python train.py --experts_per_token=2 --init_std_up=0.0304 --init_std_down=0.00287 --optimizer="muon_variant" --lr=0.00784 --beta1=0.93 --final_lr_fraction=0.05 --dataset="wikipedia_en"
Below are experts of layer 7 (counted from 0) of a mixture-of-experts language model. Rows are named router (the router's row for the expert) and show model dimensions 0-255. Each number is 500 + 40 x the weight over its row's rms, rounded and kept within 0 to 999. Numbers have three digits each.
After each expert's rows: a language model's description of what the expert responds to; "mostly gets" lists some tokens that are sent to it at least half of the time. This comes from a sample of Wikipedia text that the model never trained on.

# expert 40
router:516520543518483520497528467435478587498443526419457486441495531543471460423465507493475463465546596513511532439530464510494438429604498469476526568505499520583480399529523510465523488539416480514436522530530522533506481522455511465504526591486540482589510513451521476435455517483564464542513492520519552475507529549484558469593575495493501527535485520446436475507504478490485473561451459456538504435514420438494490529488472492556494499491463512514515537550529386494534490496476455543592500437463472389494515502543511457468575468495506556496506532528499535521470488519525482547519463509487423466504563452518449540495520555557517486437507530481425475555537577520568463519472545510474510487503462465442490481538485518481497507536491454470480544516501570514510498512400492
The and le pieces. "The" opening sentences or titles, such as The Evil Dead, plus the word piece -le: Mausoleum, Apostle, Normale.
mostly gets: "The", "le", " The", "the", " le", " Le"

# expert 53
router:527493538524551484475498468497475536429402513455531572486487501515493494513559556447501363433484559515500585535508532569492502495516507451525502494471570496484502508496420473491508442475497477569483432498516491425461516511433460528465484478537494579545523502481487545559527497498498447511544496485570409453553538482466497426439541457454514458519505572504442500459464505502472495564486564431466514483518457530466503480554484595537489509535441438498457439553409557472444526445479478528468525471545571467527528496574539472429501515525490499460516506568434507438465503550477493489436477511468471560471493509532507475492498523495485441497589522500512462549557542551494563457548530536482467504554498472438513505502572500495512490524484529517515539537546538460461540544574423
Japanese name syllables. Final syllable pieces of Japanese names and places, such as Fukushima, Tsukuba, Kawada, Akita, plus some Indian and Nigerian names.
mostly gets: " Japan", " Tokyo", " Japanese", "ō", "uki", "oko"

# expert 59
router:439526481491479504486524507471554525465474504380460511420456425502529500489519466499500531487535509501504518508436483460499479488466530592515615394575463465404521528548462526511491449534458504525521405490542522473449495456523587554500504549510498433517524527470511538555539479470512486432574492484435508488503467539580483524470553491537521481482536458474446495422484466523521551555427532522455532560465506513499568511479501514482532530542491483508524490466521528448580462518490541537538484544485493482483557477566507533481560542530536506462528468465478489421503445538465519560457512501454499404467484507458527547586499506495566505546476441445419501534587490552510506470445537444450512585518491518496461539496507492453486530483542454394477505535543498487483499525434492
Sentence and section openers. First word or word piece of a new sentence, section heading or line, such as In, There, See also, History, Located.
mostly gets: " There", "See", "Ed", "History", " While", "Biography"

# expert 10
router:465490542484489524436525525416546486455525449465505500464545502499442454447504544533557530478509572447473484404577512517494523446531435546585516528470498476516545575531471497510547437509508529487480512502555407470467531506494531529423513515554557442515549531473463492495493579484459468530514540506565485504552441507518566540538532535546507427455457428451456559451514569426554566451414551462443464506474526496444513597535438526485525537525515526506453500496486461493471540488567522593492509499500523465463488460479519475496572446485477494457516547495455531506499448479511546450547437466478514428544508533444511543575495494491465412405502452498483562569528480467536507491507502464440446509506477522519540473436545482451518469466516549518527523497529487522545509519481450
Month names in dates. Month names in dates, in prose and tables, plus the following day number or comma: April 20, late July, February 13.
mostly gets: " April", " June", " May", " January", " October", " September"

# expert 16
router:491515537505404436484497474469553510534507475508423492473469512486506516518487486484541510463574478530422539387481491523490492482492487461502482467508518478556500454503519570514522446477559484494563433505473478523426482507450535499424550556484504433514521494486546527478522583472460458479502553432513476496484435514500590547435473474532540475537573542495455518476456446510548521389498526500520543545455452545479492497560478514514528523538486443422479573512490484489466488411546532500526446545504519447555453485508519461512574470540531526476532504444487490485482444464529474572463455467411547500475520462514543530469544465532436483456560520416486466547495503504509503536488518533475399518525504589525517592461459547491529528560506503466383540528580519508522486560509455
Prepositions after nouns. Prepositions after a noun, mostly "of", also in titles like "Sons of Anarchy"; also about, between, involving, from.
mostly gets: " of", " Of", " involving"

# expert 2
router:500499480507551513416499488513547532483548454441456536386494474552559548424505526526515436483469497469485496497469484540446452492497529614496463456468447454499459543551486494463532472426463476505403461523523453510476529483499510525521601479471536511558471524505523496515557475455513502500583486466476488528553505485497550559454507523483495486511586519489473509465530473463498518540534500465493508603472541489532530537497472497481493566524497533508462464544449475516433492506511480558515452447479541475500511483470488503453487550470462572531471510578531499480527428526482445491505457482456558409525438456556513519530530522607584494523463477445495496529534549469487591427503590476515510534503521598491560513598500544481499495406513471447492498528535544487479492526404455
Descriptor after copula. Articles and adjectives opening a definitional description after is/was, such as a, an, American, popular, footballer, marine in species stubs.
mostly gets: " popular", "Japanese", " traditional", "American", "English", " important"

# expert 56
router:513468511536513496503477508470533490447470420446518518464462462472548510540493464510509503429453465447516511508547489509462500467565478467503480513479453419482540566519504497526534461495468515567464440457482510533430526461508531504507514544507517503554524420572519566465470526484490449502521523460491394482564496483512515538564488534488590558598503511465499481436446530500613484489434516568464583483452504522443567508519491507519426525515468471518494489478533501482532568488533531525482421530456459504555488452444523468494540509547523543464548481584486534413418520487521497497514420527523470558482478545476575484541456503491564460513455445491503483537540460497545604559471499445428495527484494512507514552538500510445516490603606501538465504459500511414497443508467505
Name-initial particles. Capitalized first syllables and particles starting proper names, such as van, de, Ha, Ti, Pi, in Beethoven, Haifa, Terra.
mostly gets: " de", " Ha", " Ti", " De", " i", " Vi"

# expert 12
router:501487537424494464512539556489553491489498416424566514438527433511602456465456461546569417454561525460478504482496426465453509443485491487500596449478488457571511553489492507478484493481523499492485525477564482524488501526477431538529544541443582548513536558467470531556499516494537472483567471454481434479534441502530499457493456461419550485485496508505454487442517453424464474543472514524485532543481545494483515553481467505514501558505536458553484449469532407475495511511491478514512423514492519403607555475447518562495488518514514517510535538485476485549463487440579518553493511457564542506506506547438546536523550517520528541582466525469502517506517460541538546492478572517494470533555449536503512457437530519458530525502532489378422474463477507474549555506506470
Word-initial lowercase pieces. Opening lowercase fragments of ordinary words split by the tokenizer, common in species descriptions of shells, fins and scales, such as she-ll, suff-usions, who-rls.
mostly gets: " cy", " hyp", " inf", " ir", " em", " dra"

# expert 11
router:493465533486455487486489580440533511482501509492565571510510485549517515440439553566487496453549528580464560421465524508439466505475475624610556464560482461562545495541416504513510438424427543553530462508456479506447546505494571479474506544498497487491522385465589538483502511488492499416571482503508498527514461537514614527547472561449504421470490520497544503461508528521553530541482520452485523583492421477479557538508465582562427493507418464562489476464443520487559551483477473516589486509472506476509524515500497510420498498502497531469553579471480486458494495509469518451455528500497523474469469494484528503518526465545516463463473513535472516492501479437549504510471546485496481497501490485490514534493526479492509512491595462537519456421501477489464465550433488
Year numbers. Year numbers and their century pieces in dates, often after in or an open parenthesis, such as 1986, 185(0s), 1937–1940.
mostly gets: " 1961", " 1986", " 1971", " 1930", " 1940", " 1969"

# expert 21
router:476419560498519466470501466411471511373519532491513494472510518476494486442465502509519452532566561546495518534492489509517526473509451497458520490480471412505507517510468556503557493464461450530500503495553423506481526436478496491476566506485537482482508523506523509559539502371463490503473534568536521554593496557500453434524498572484604555480530533496518518439431476528567576519545488415527601547489520501403493526494473469512532519500501468575571422535447505501449549523569525549527437552458524456468510477562496498437474501506564558477517538441482480493496493517562546468488523505468516458457497461514461552469506464536563472495593556532477447536521517428536521484501513519508496521537474513443454549438483507488509470547562490473429497490499531488500502429446487
Coordinators and list links. Coordinators and joiners linking items, chiefly and, commas, hyphens, or, than, including, especially, like, e.g. passive and active, less than.
mostly gets: " than", " especially", " particularly", "including", " except", " Like"

# expert 54
router:486496553487522426426546492544499503543481488551517525497495487556495525522469516437529453464465558526485484421547531493453432559428544426569604515537530535476453506451428567508480518457434442498531463467510509536469521476398545455498573545435466506566558456462546531558499457449475511520468524540488479507542485510542480516455472525493565501466477526464523467496515545479509531405521419408542530507518478507453500574521501483552458528542443434544481413532495509485489543437475481489538475557474554467451513522529500538476516426536540515525472490564422511542454504449545518583512526509515544525483535436455510469463464511500541504493490529469496431566523477477441553495543535483484506513490427490503451509529547469456479543453553522523491523383538449505542521476506535
Romance-language name pieces. Spanish, Portuguese and Italian syllables in names and words, such as Carlos, José, Suár-ez, Palac-io, Rena-issa-nce.
mostly gets: " Carlos", " Antonio", " José", " Santa", "edo", "ía"

# expert 63
router:521458525449489512521474520480493539479482517485469546435498513529480506466410555515449491434508527499568539494513460531471478520461372510559433429523522521535460513458440557469535464518496463504503404530550475433393568469519472469481525513496511498500587529468468523531566492492482463539479457528469476486472471456548511487590538526404418533609454491508554601539511506463559532492384537534494542504506526509473557478520526507558468540502524503520468531557471503497459489458517529511511458522447576479533516508585475508466491498505520480479484548434445480548451549553479500469482437502452514449529529454549532537460503530525462428531491511490449511576487517476494515506508594483447484514436472494483521507465508549533528462512465416507475504450499528503547558546559433
Sports time words. Temporal words and sports-season terms, e.g. after, during, until, before, season, final, League, Championship, in sports and career narratives.
mostly gets: " after", " during", " until", " After", " season", " final"

# expert 19
router:476544564495441474466493477460579464424527583435454555492544468558479516491462512510570515392490529501507487484524493481495444526482465495497527525467511464513434532433453550524478509508438480458521435522551523535426508535493481552474532394508504509539527428458505533475525530435508462428506400576482479494492521540539505474546552480528542471522481480496489514391489517444449524509473462471520526572508455479501522464601453546509446520481487426495487515553459437522449485467512472516502494533511488466481549435518550506473566478534556519518563541509528509496503488517534515559347533494461490475508505521506506515541489476510529509393541585463495456501524502488524514581453572548472482569563404544531540513460541460522514492515535512507539523464549504484483491473479453
Main verbs after subjects. Finite verbs and auxiliaries right after the subject, such as is, was, are, has, may, include, often in descriptive sentences.
mostly gets: " is", " are", " were", " may", " was", " exist"

# expert 31
router:502524502480497475438490480514482462514554544406497442494503490545504469473462550505488464546548474526523529525485521470530513500508522526473557498471485454433489470496546511496494481494467471451483506505530547496577548513476544500439535482441510509528513521597523486559479513426509419532446569541471501538558415523526478551409528418547558507468519497532460479499469483466538419456503504512489457451552507463430540529559486495645461511606451472553486545561554482462472533412525520454575421563484535498443588481542516472555502483543530526471594436499466479509473510466434527457474494452459516515445481472469423517422512507532498492478502483484449537540508481453578526556484498492506473562471503498510487510531553557470526446549548475517501520448546482479507546583499501
Consonant pieces in foreign names. Consonant-cluster pieces inside unusual, often non-English proper names after a short capital start, such as De-ut-ch, Da-ag, Ge-et-u.
mostly gets: "iji", " Jeff", "arl", " MPC", "xt", "gg"

# expert 47
router:458496538445531511478510497467572547486486563455493519504474521485446454519457497539560455506445469542512510527526455517501443492506442503503577510568425467421502562503534553497492417529505429535508496499564473426550539420498510508457497530544514521494537484527481522478575477417561473465446536549526488526478515599578558450488494481526485529495539475415524494495490465475520488497442452454525558562483517479424498519529477488520443464570486436527492428515546533471456494468430439581526476482480552501569477520518534511491555529612524487483511546399421493525527502507529450533447469516457582509455446526544560541510498547507592467452514442501493492512507489516498473495505485473439418529458503460469483544553458508457522541531601506488454494462506565496487491529466496
Clause-linking conjunctions. Conjunctions joining clauses or phrases, mostly and after a comma, also but, or, although, while, however.
mostly gets: " but", " although", " However", " though", " and", " Although"

# expert 50
router:429491593561500476466478496487551478428475530521531503488555515557542440387516548549513486513556479565530478468475511458428467473456523494517503517505446473446517542488541477497528563525452507469485482520577459515464537462465494490534465476431492582513481366464507533435488536481560499527488540523548474517533470474493498466473523518450530494504491537516511526513539492433476522448465518481517511523502494502488537536545523627492474558518454483578506440565461373434541434490394477475509485501493533469584410490512495490501557525540502535556466566498505555466540417568496578525448457455499483498484484482492495511497482465525531442525553493484486515518481451469559467476489554526423439552503530518520492552495516475500492544516503474467481511507567498477522459607513444
Table header pipes. Pipe separators after column-header words in tables, such as Name | Flag |, Position | Staff |, Party |, Competition |.
mostly gets: " rather", " Charles", " repe", " relatively", " initially", " threat"

# expert 14
router:445501528537496490415506528597521452515454459478483500491511479544536466533475567507493468541507561526449470518527522476534440503526501507596596506481487504477423434488465481515508489417477512513468560501552435451466489460469509439525477583483534450477516504546503512583513478513549476553578506570477529565443475474549419521428495510463506464476519540547494549500497557446555452520444519488510499460492511496486525479485470509584448542499447520562505543544566485499474582481471494471466426469455589451477450494579534489487500546520518560480536477532445501422488547488473453544461534479469544436451503492480451468533526490499530445463535602483561452504490577577500570554430541439482470551502438493511465521470569487535515548511529501540508543477469500441497476495494479
Vowel-initial name fragments. Short word-internal pieces like ap, am, at, ach, ah inside foreign proper names, such as Bonaparte, Pinatubo, Liapina.
mostly gets: " Am", " am", "Am", "ach", "ah", "North"

# expert 57
router:475500537558551518491532547478449486496441462455482483469574476520488465488486535512548507495545532527498491475370470506454487502470530534560557454478457407424537500387438511547540503520544485603547389573597496558487506438485520450513504461488523505534542505552478558425497528528539461449487462492487442521502462487556505562520502554493434426527565452475508509537475472541555504524487485474472557522463522519486603581477499447557441492516497478479421431467561573447488540540484478490545444502454551526495489510481558501454516513536505489527482521555435508480531420542467515475524473407522470471478491511517477517513438513521522481499485477533477570472456514441523512471546536523510504526587457549470512496534473524490512449505454524441480532470570529495517466527523508
Government and political words. Words about government, politics and institutions, e.g. public, national, government, military, House, Civil, Foreign, legislature, Democratic.
mostly gets: " public", " government", " national", " military", " Democratic", " political"

# expert 4
router:492503531557410487514535557457452501559495465505432517515451482438494455478483528495546417461486508569549512535505523445515495498458482580548492511511451425488526455451479459439513506550497496535587496572513492458509576476452629483455493579530490492590538467431526528509516506446536529458556501500500496534489451550479520514488497517553523490497534517506460507498486490455515496473448490472452558536489443494416557447514480526556482468542382443490457562503546538370543503449477427513557491594491495522528475469509545448468548486481534491452460477482468475567486496482536452536515428435438501423462498540571532501464506488543504532518466546511495524506521538554559465577462451407527480492519490486496544536491468509501516534494494491522499562490573525490516497477555485
Active verb endings. Suffixes and whole verbs in active use after a subject or "to", often reporting or creating: endorsing, wrote, describes, stating.
mostly gets: " wrote", " create", " tells", " establish", " stating", " provides"

# expert 15
router:492475539469510508468550511451521530549405392460502503525486478562489529530525501479531437465432459475443509502401537439498541442464411519447472449512506482510559550515482523582536431442519465458528465542527435455567599528458501473567485459469506489507553501523490545530409507511530526453558484497459489472492502543568518537454506527469497567516562388435500456506529479462486543530541524486464528490484491484483493489528485493541482533525545380526445480495474528505532460491495522489517438522476532496572426511509515477562569495542496466559515519484474468453529504498416524547434522475537479512486522503493510528457543462501463479504553512410490492507482481536564478522462462528422519511492484460490434488541491500502507560453502501537553485504644548506555523513440439
Mid-word fragments. Short subword pieces inside names and words, often after h, w or Sw, e.g. wido(w), Wal-do-rf, sw-ast-ika, bre-ast-stroke.
mostly gets: "do", " GD", "ets", "RT", "old", "oot"

# expert 33
router:479508529520481499536547472497475506472502419481453476434464514467623496400443477489573487488445494483521510473479420490487474503474504521522555444492480434497535499501522481533518519499500496506494520568556459547504501495517531475434529513531535464518513511470476548522461470531423483486444442498535511467520475494600546529496481503418493490519525497532509525478527449561460623531464523468538513527485467494438524515495508482517472486493457496512491413490481467446462522392498496528484488486465461510492527517567531451507647403491498584517502488476490491513549409426521550522501557486473477480486516457542418508505543496531555501535493483473534449578473558551474589483417532462557475525488437504546447520457529504490524482477507451486498535518563560451544364477480520
Word-internal pieces after prefixes. Middle or ending word pieces right after prefixes like Sub or C, e.g. Sub-t-ropical, C-iv-ilian, Sub-se-quently, Sub-aru, post-mo-r-tem.
mostly gets: "irc", "erc", "ident", " Headquarters", " medal", "ret"

# expert 25
router:458481530536505504467477509513441552582417465502508580501460503491496525493489510528551503538473483455498520384460475497547522478424497483513553462494494430535498509514470483473493453457402466546455478507533470410498602499420501441442559451519528434498473534523506490540450601478496448497477481486543569491515448480511532511465496544545564504470510470500394512513486548511546556485448475467459472479531499498539484534574488498573483516523555430506537553534417580484429530496474489538484493514502607464500502496494496505487512536484490433512500494454480477476519506468520480511505495529503540494488513574485444501490410526565474514475575532505518462578514490548624570560487486484477471502529472466454425519452505470482531567517518530468448568541556506523519440484470423
Final -a place endings. Word-final pieces ending in -a in place names, given names and taxa, such as Rhond-da, Clarin-da, Pap-ua, India, America.
mostly gets: "da", " Ya", " And", "ia", "And", " Islands"

# expert 34
router:478509545576446491490468492423504494486518536437459567493523474457551548434405475531578471468427432574468496452487501515499488534486571554532487487523452444467561486503510484493428488456451519513530515602465441507534545502427484518526502508448564471558519462471493543443472520535492475545471508400566506544573470536556549462460568524537510494471508630477434538489432431500527474464427468513497532551524456556400517473551466465521485505487520491580467453571524515562524496473503457527539484563549516501479535519520480505497595509538495571486557464458501495519495515485480472490498507524462490450544461458547463512503444502574494464442494495521488459507505518527537518473425537425528463479480463494491543538488481536475500453464548518497513511553476465447554468460536460
Passive past participles. Past participles and -ed endings in passive or adjectival use, often after was/were/be: referred, protected, revealed, established.
mostly gets: "aged", "ted", "hed", " appointed", "zed", " associated"

# expert 5
router:490468486550460465424506542468484549445463523461526513469513460523496517478493459477582505421484551449533549419518496485508482489509483546567515605539492469532502495521478475504517507514434491543598490476446525464543510528491542486473560466495551524513503522478483558539427486470530468471588537537553464485482497491459546498487479537483486502488557508515492560500477473437558620434384442477513497502468473461460513433529470450514388532554530485544493487467536479491459549533508458528555492569511451480510504484478518480498512469572524537527520606514491570489530474506506537512406496508444453571515517549525466534423509473546555434469499533521483495546505493471443484498552492501548490518495436517438507548449474546493580561550454558496495498504528456498504498592479388
Infobox field colons. Colons after field names in infobox-style lists like Kingdom:, Frequency:, Production companies:, plus dashes, degree and minute signs in coordinates.
mostly gets: ":", " Clade", " Coordinates", "′", " :", " –"

# expert 23
router:495479490573481416461501540517573484418434530483534523524518476488528515488506535496525442505504464521534567487553466513502476481482520437547499493502562469520443568461451409473479505424410465530481476528541449472454530524515513489451550518508499433551505520507463520540482498538487518518492504509460559454602505458511520550498501462424609513474494454470480550499427461479527555517432497479496528530509518522448502552544494499567507489513458475504446547538537481477563500490507534577527449506485488471509440468484506489458557494566550493534523539556420504577492506521450501531412434425480500500509529381520515496373615507531509493464532460444488502575509417528550456506501530514496484466504519515520474571456469595508493479516555474443558465481530516506522533483518520
Gu syllable pieces. The piece gu inside foreign names, such as Folguera, Târgu, Angulo, plus stray non-English fragments like Arabic bytes and ñ.
mostly gets: "gu", " Gu", " gu", "phi", "agu", " adult"

# expert 28
router:492501477512485484413463553490530472443464520438491473488502494512504523476527507492495515485494543483532526495509501490544408452530526499512506491515529496533435537527454541496435459436484491466560438533531534458524532451462506471498508508478515546534504479525524498578505483424482493580479559573474511523601454511536594537559495527437521467517528619498461574497519397510540558504441490556469510465483535484475514502487476531593380502510432513487464520491505535454585504536477438483487496530538564439484566519468513473475509436490512455446533475518434446453472530513507481531473430514473449570424531492457503493456545536541531441521557560437460500514514490516518503477533579501526438436452515462507479541572551450507505515518569512442481544551523583473537532481559444
Mid-word g pieces. Mid-word pieces after a vowel-o stem, mostly g: Bibliography, Epilogue, Nicaragua; also -log, -phone, -ogen, and some hyphens.
mostly gets: "g", "leg", "phone", "log", "ographic", "ogen"

# expert 44
router:459524537529508534445535511511485523529472470508512518485558525518538520520506524480545480511518498469483430504479500560454466487508394424546525529471489512489396528463505454532529444441482466502518551543517511445544454425530551449493501567544525567570497530546581519546582573516499509533548431517513449478547515479562544433455531459428505452529567491492445544498505457467458487572464511526490501456488532465483541595492484516556524506551490513553482515517459487461541430513519488499520490486501523469532532453515504474554544481464622487478480526488447496442507435573539414473440447482375429539471486457500449487454481469505505367547550528448472454472548502483508517488499543517496463466472429554477481563517508458492519506556527541513504495481510508479546476483553445
Mid-name pieces and LaTeX. Inner pieces of names and words, such as r in Scunthorpe, o in Video, plus backslashes and braces in LaTeX formulas.
mostly gets: "\\", " \\", "r", "udo", "uro", "ut"

# expert 7
router:530513536535454508494514578449458494530526476456514547484547517547492483518505517503591503523490547462554541479518483499508507516471485466471503590544515508501444490478486493505488502511404427488495521544464568452500488523437535485535542500461477478500523442520508484489593555413476477499536471440508503547545493476520547446519465506487506482517583485460487552432438420426473493486476518445527527569499486525551484490588482526477418520515463401540472421538516507464480563537442428538517447480484513465530467446506509492509528499503534586579584572509498543519510489565523516461517506420477498522459505469560504513441508489534501445465563501464485522487542476455539476480423525447452369506621523501483500557452501492527454547510451505492532520519537504475511475620484460
Table pipes, clause links. Pipe separators in wiki tables, especially election results near empty cells, plus clause-linking words like with, although, who, stating.
mostly gets: " although", " allowing", " nav"

# expert 17
router:366535527547439426470479508553483539548471452516540508486513432493578505511584470488547463485530509471439508536481477476501482489522475482580490476493464413490570521440571561561506461507530444532534468538481510529513525517493448559461503513507599430572559496521471550538537472473471424522541491491555524485530479533560469483452505546446481510525515497454453536525526472515478479504443479492513508568530447509516528496503496444497512543572472429511478510531462391500461555495525517507503458452468544499515466496437507488406544493537559518521503554417542592492459481505435518522487460493477453509463510532466495530515538500487540457531481404491489513531541547489471466580446549480446546519536499464479412506563516497501530520483573411525484521488468529479560542474450426
Word pieces after hyphens. Opening fragments of words after hyphens, slashes or a space, such as one-pl(atform), full-sc(ale), t(urbine), and hyphens in table separator rows.
mostly gets: " rec", " t", " unc", " pla", " prec", " impl"

# expert 24
router:456531533509452498474490505398479486478416500504534519480466487465511473490481517479430515520500463508417512421461527539459523494459452487557519487425517532472489501526479525497537510546472467486484538526532482446560481468500497541447557502486518501605495508509558508511531474426528478471544493467472447576500502498539474470507468519505525505566548489418490492505524469420569533595488484485494518505457509546425505499519484511521457464558532474528472521518592502415558544492449531560583435413453460456519382462444494533458573505557573507533551472505469517512478485501436459537511387482463480594529475529509496534567534505506547570462430530532442567533496458479527542534506482530481482480585467530421514535517514447471532472508518499446455557477540527498505534565493507
Negation and absence. Words after have/has/had or not that express absence or negation, such as no effect, without, lack, and verb-initial pieces like exc, equ, inc.
mostly gets: " exc", " equ", " without", " ±", " lack", " inc"

# expert 37
router:493508517517555457532571513477513503465472556476577525508513520467450539459561535569480496468465567458523519482458522456523467453506436491578466486502466455566529501589450492525504505500379474439440544471507448548422517471482540563472463578520523522558518496502466510490528524417460540516522489606497491578513486548530493496476493399498532486515577449450448544493489490547458501487488526510397521446503450482429476504517473532542521537512415459471456551475521478534502543509539446556509495469529510481471480491531523495490504532487478542527465517473506458435510441450583533556487430444484476477491504484507448491454544511540513476484533553530577513511482505530500474524534483531506458563484468424505402497555461457545487438458570438445428570476562547478507537500498547
Possessive and inner pieces. Possessive apostrophes after place or company names (London's, Macy's), and inner consonant pieces like phila-nt-hropist, Ber-nt, big-ges-t.
mostly gets: "nt", "ng", "'", "h", " Ke", "ld"

# expert 9
router:479449564529512474466512517491469491566459511517465504502506487450490509500492541452505476548501487587555483508520495481478509463551471543528538533474525484526480520504492525451537546529475459491525442484590440538506489521448565535505507507498531512484531510469533530543534513437552493450554486574508434549484407495514477384441508548508477528473518518513477494473465502522504590500499558459539493529465489423448512496470445471528510491592458520496543553575532576467425473463492506520535420512514523408519521447533471542484577481559524460516535489435494489436501472512526512520415460526393534465468493490562512510428471451553566473486531419523476464487528497518616535532501460483430405542461379512434504503488529467507523511501476468421513477524562515504550541543486484
Prepositions after verbs. Prepositions following a verb or noun phrase, mostly as, at, on, in, towards, e.g. took over as, range as high, differentiation at.
mostly gets: " at", " as", " towards", " near", " around", " toward"

# expert 41
router:558469542464477485564507489503480474459500520505482530500556477496516441470542561548523387570488540531491504500503521561443466449515563486557527385568548495446455483444533489502485513470465515493487504524467439475474496528427596492463537541446505525518548498522474497543457543513470445546507459490540520475539484468480444558450479523532503513504485503441528484494490561464500500484451511482451540522484421512467491490509433469583509588509471442530497474536508452492467540533579424514569450560437531524473462427560453490475514529524511518513520517493426422548518536496387428541442526459542488475508485523499474515499496445495536534490466451441528478548533482450520523533587491492423527617478470525482529569491520490549532507501464485439452549509510563555519517558535430
South Asian names. Syllable pieces inside South Asian personal and place names, such as Ranjit, Naskar, Mahabharata, and names like Singh, Kumar, Bangladesh.
mostly gets: " Dh", " Chand", " Bengal", " Singh", " Bh", " Bangladesh"

# expert 38
router:536461549503537412510470497474480459527362464430548574477416519517481465520465480549578508463435569542481529529501490536488483503502561510565452486518447471410396585528494492438526525520447491453496508574589534514548503532518517505470489498526539453516494526443569508572525507507512474499546495456518484489532451525564451512534577496505473452536540450500485450495466463503509525516420527485524518535504483532446501513543483503491511473538467477503468576539499432482574474463472499508519414564488538475521513485545496433398563506528483556514470562463508434510535453496509548547519544450470512461417498484457585539443450496499469401494438514486522541528558467482521526555530500515478476545525523507448461524490533505482535505471519530497518537489537501467536539564417493
Score table cells. Pipe separators and symbols in numeric tables, especially the closing pipe after points in sports league tables, plus Pts, GD, GF, JPL.
mostly gets: " GF", " Pts", " GD", " organis", " discuss", " JPL"

# expert 3
router:474489524528536477479480525489512519514529431495555502519607518534431454470503540511559505538574465564591568475489494496498507484494471504534543572490572464501439539532478501513488454484441436499466484511464532512494522484452497526413536473488484391525510496473510506545472464486504527566607555490484455541518439532491514450443516510478533484482543488440446538526426498476541475428455528466463519464465476425502493453542487509533433512467441520484505403526487494478514457496543440584549427518446525464493492486493533562462584493444464511489503492491483480535477460463564478560552439526502421480462519462483538531565394457510567475436491508571468463500535578486569516587507540535404471513485481468504510527522535593526517544486470504502462505533529469510506469485454476
"ne"/"e" name endings. Word-final pieces like ne, ine, e, Ne in proper names and places, e.g. Garonne, Larne, Podocnemis, Georgia, Angeles, Marie.
mostly gets: " Ne", " ne", " Georgia", "ne", "Ne", " Angeles"

# expert 55
router:519478484531540434481540492487525499511498512511572526446513450470560466534397506478576487468526523522489494547470526478476533366455479447561486447558485490494445509475460478521471469460412470448449435518496420476465522517432468563546515516481518490611497491516514534478479483434502472552575433576448457542502441509515496528486565515499471506466490529494411489538502534527624483483516457513443547480489487572472600608515457549518531587527454448497524559463486522407514493468446512483504427492505537453506407504506502541514464493519495552517485554471473530535512452479534599524462527477464498545471537512550433536463501490504518485553501484448499511498546489535527506562488539479459552532534517479472475548438513487500510455494522450509487500477464566450498531485531489
Opening pieces of names. First capitalized piece of an unfamiliar name or title after a first name or The, such as Gene-ration, Min-aj, Sal-am.
mostly gets: " Sal", " Bru", " Ot", " Et", " Got", " Dar"

# expert 60
router:459450501584402457451483521443513513443517507488543484459559438494514479467522543517526408464513506550494473487544483474516474434483533514534491548536522441511523498486519557518495511477520496491510474545505489566488495506478508551510575507435501515494505488543493528526516562470521463462515569490540486504373419513511462475586486537419490365468592458469459492502506475499589515549498496488493478550476441507504580421575447479511473526515466460484430502549471467524552525523518526516589477499437551507584449504474508542479572468460523533480487532428507500506489529529484473536528500538511495481514512528432475503511571486459447476440602481470508487533475516533539542572477502507474563571425470441486463575469520559524519564540524474520477511433509507432436481480530492
Consonant cluster onsets. Consonant clusters that start a word or syllable, often after hyphens, such as St, Sch, Dr, sun-fl-ower, Arm-str-ong, Con-fl-ict.
mostly gets: " Sch", " St", " Dr", " dr", "fl", "str"

# expert 35
router:490468470481520486470511560460461498570491400432473484434455506470516540484509527492489424482488513476474540467539495536484480512496483629541489507457521389537463549467445518532493505468461463534523467538537459554481597448459505526508543481424473467534500492565497520490580562450517505416491438539474502517509456606553519545529495495492530526492549500453471498465484549410513463571485507426456497563472449496486498520471511511505479528487460560516469439485488441434477543548550481597504489590461529469550524518461481547432514477508507494514509523519481432539494527572521475479486435467435557436503501489558472512502556574547552491477501505475501495559529507400507547479473508503486454509469547513471553533535433509487531524557508521485515489508600478514455494542508404
Occupation descriptors. Occupation nouns and the comma or and after them in biographical lists, such as American singer and actress, Canadian screenwriter, politician.
mostly gets: " actress", " politician", " footballer", " writer", " historian", " actor"

# expert 32
router:505472474503447515493484499488460459491513523463504464532363466495511536437488487498522467504586507568592486490492519553462523512496472576550555503512530493441453564458481509566474519483420446546492500554525527494446508480538535451479532532454513490564524459508524523550544560453433516513478516491496489487524496570524476451555492558557482446530563530507477508491494506499530599480461491516499481513482557551500553513525461491534479489573472506512481429507497561414480568497507498553526518496528491476560518491516474492425501551440591482518557490468502559476429471540472509502502516483451440497468511412441506536541509538521572467408519415557458430468491534550451609447428475489474473501509531454483417546438528450549531519480580546457501522469496497464540554529494471
Latinate word-stem pieces. Middle stem pieces after prefixes like inter-, pro-, dis-, con-, such as cont, gen, por, oc, in uncontrollable, intelligence, discontinued.
mostly gets: "olit", "por", "cont", "ordin", "oci", "vention"

# expert 1
router:526476538421496417487514489527509448508464439515484588483488471447462487498495515447540478489504538505497509469353487559508527470483527515503526556483532501537455515490482574580472475473439445491474452527609483443418530432515536463453549468465547478509512463528479520543504540516464521523586534479528527467536492476573570447524482560459525495470483445493428551492498545510511528520554498504523533512549474518484533510522460573550435513577468418502486479500488469503544494516527458526498543588493540453539489464429482461487493530478468486464480504458464458442446476583520514547455465499485448483464508463509501499427482530553508455524521453481460425525523458578539518544460523458458569459569460472525466566505564517572542551572560547445485500510553471517530455458528455
Mid-word syllable pieces. Short vowel-final syllables inside longer words and taxon names, such as steeple-cha-se, assass-ina-ted, Quater-na-ry, plus table dashes.
mostly gets: "cha", "na", " Ana", " Anna", "ina", " analy"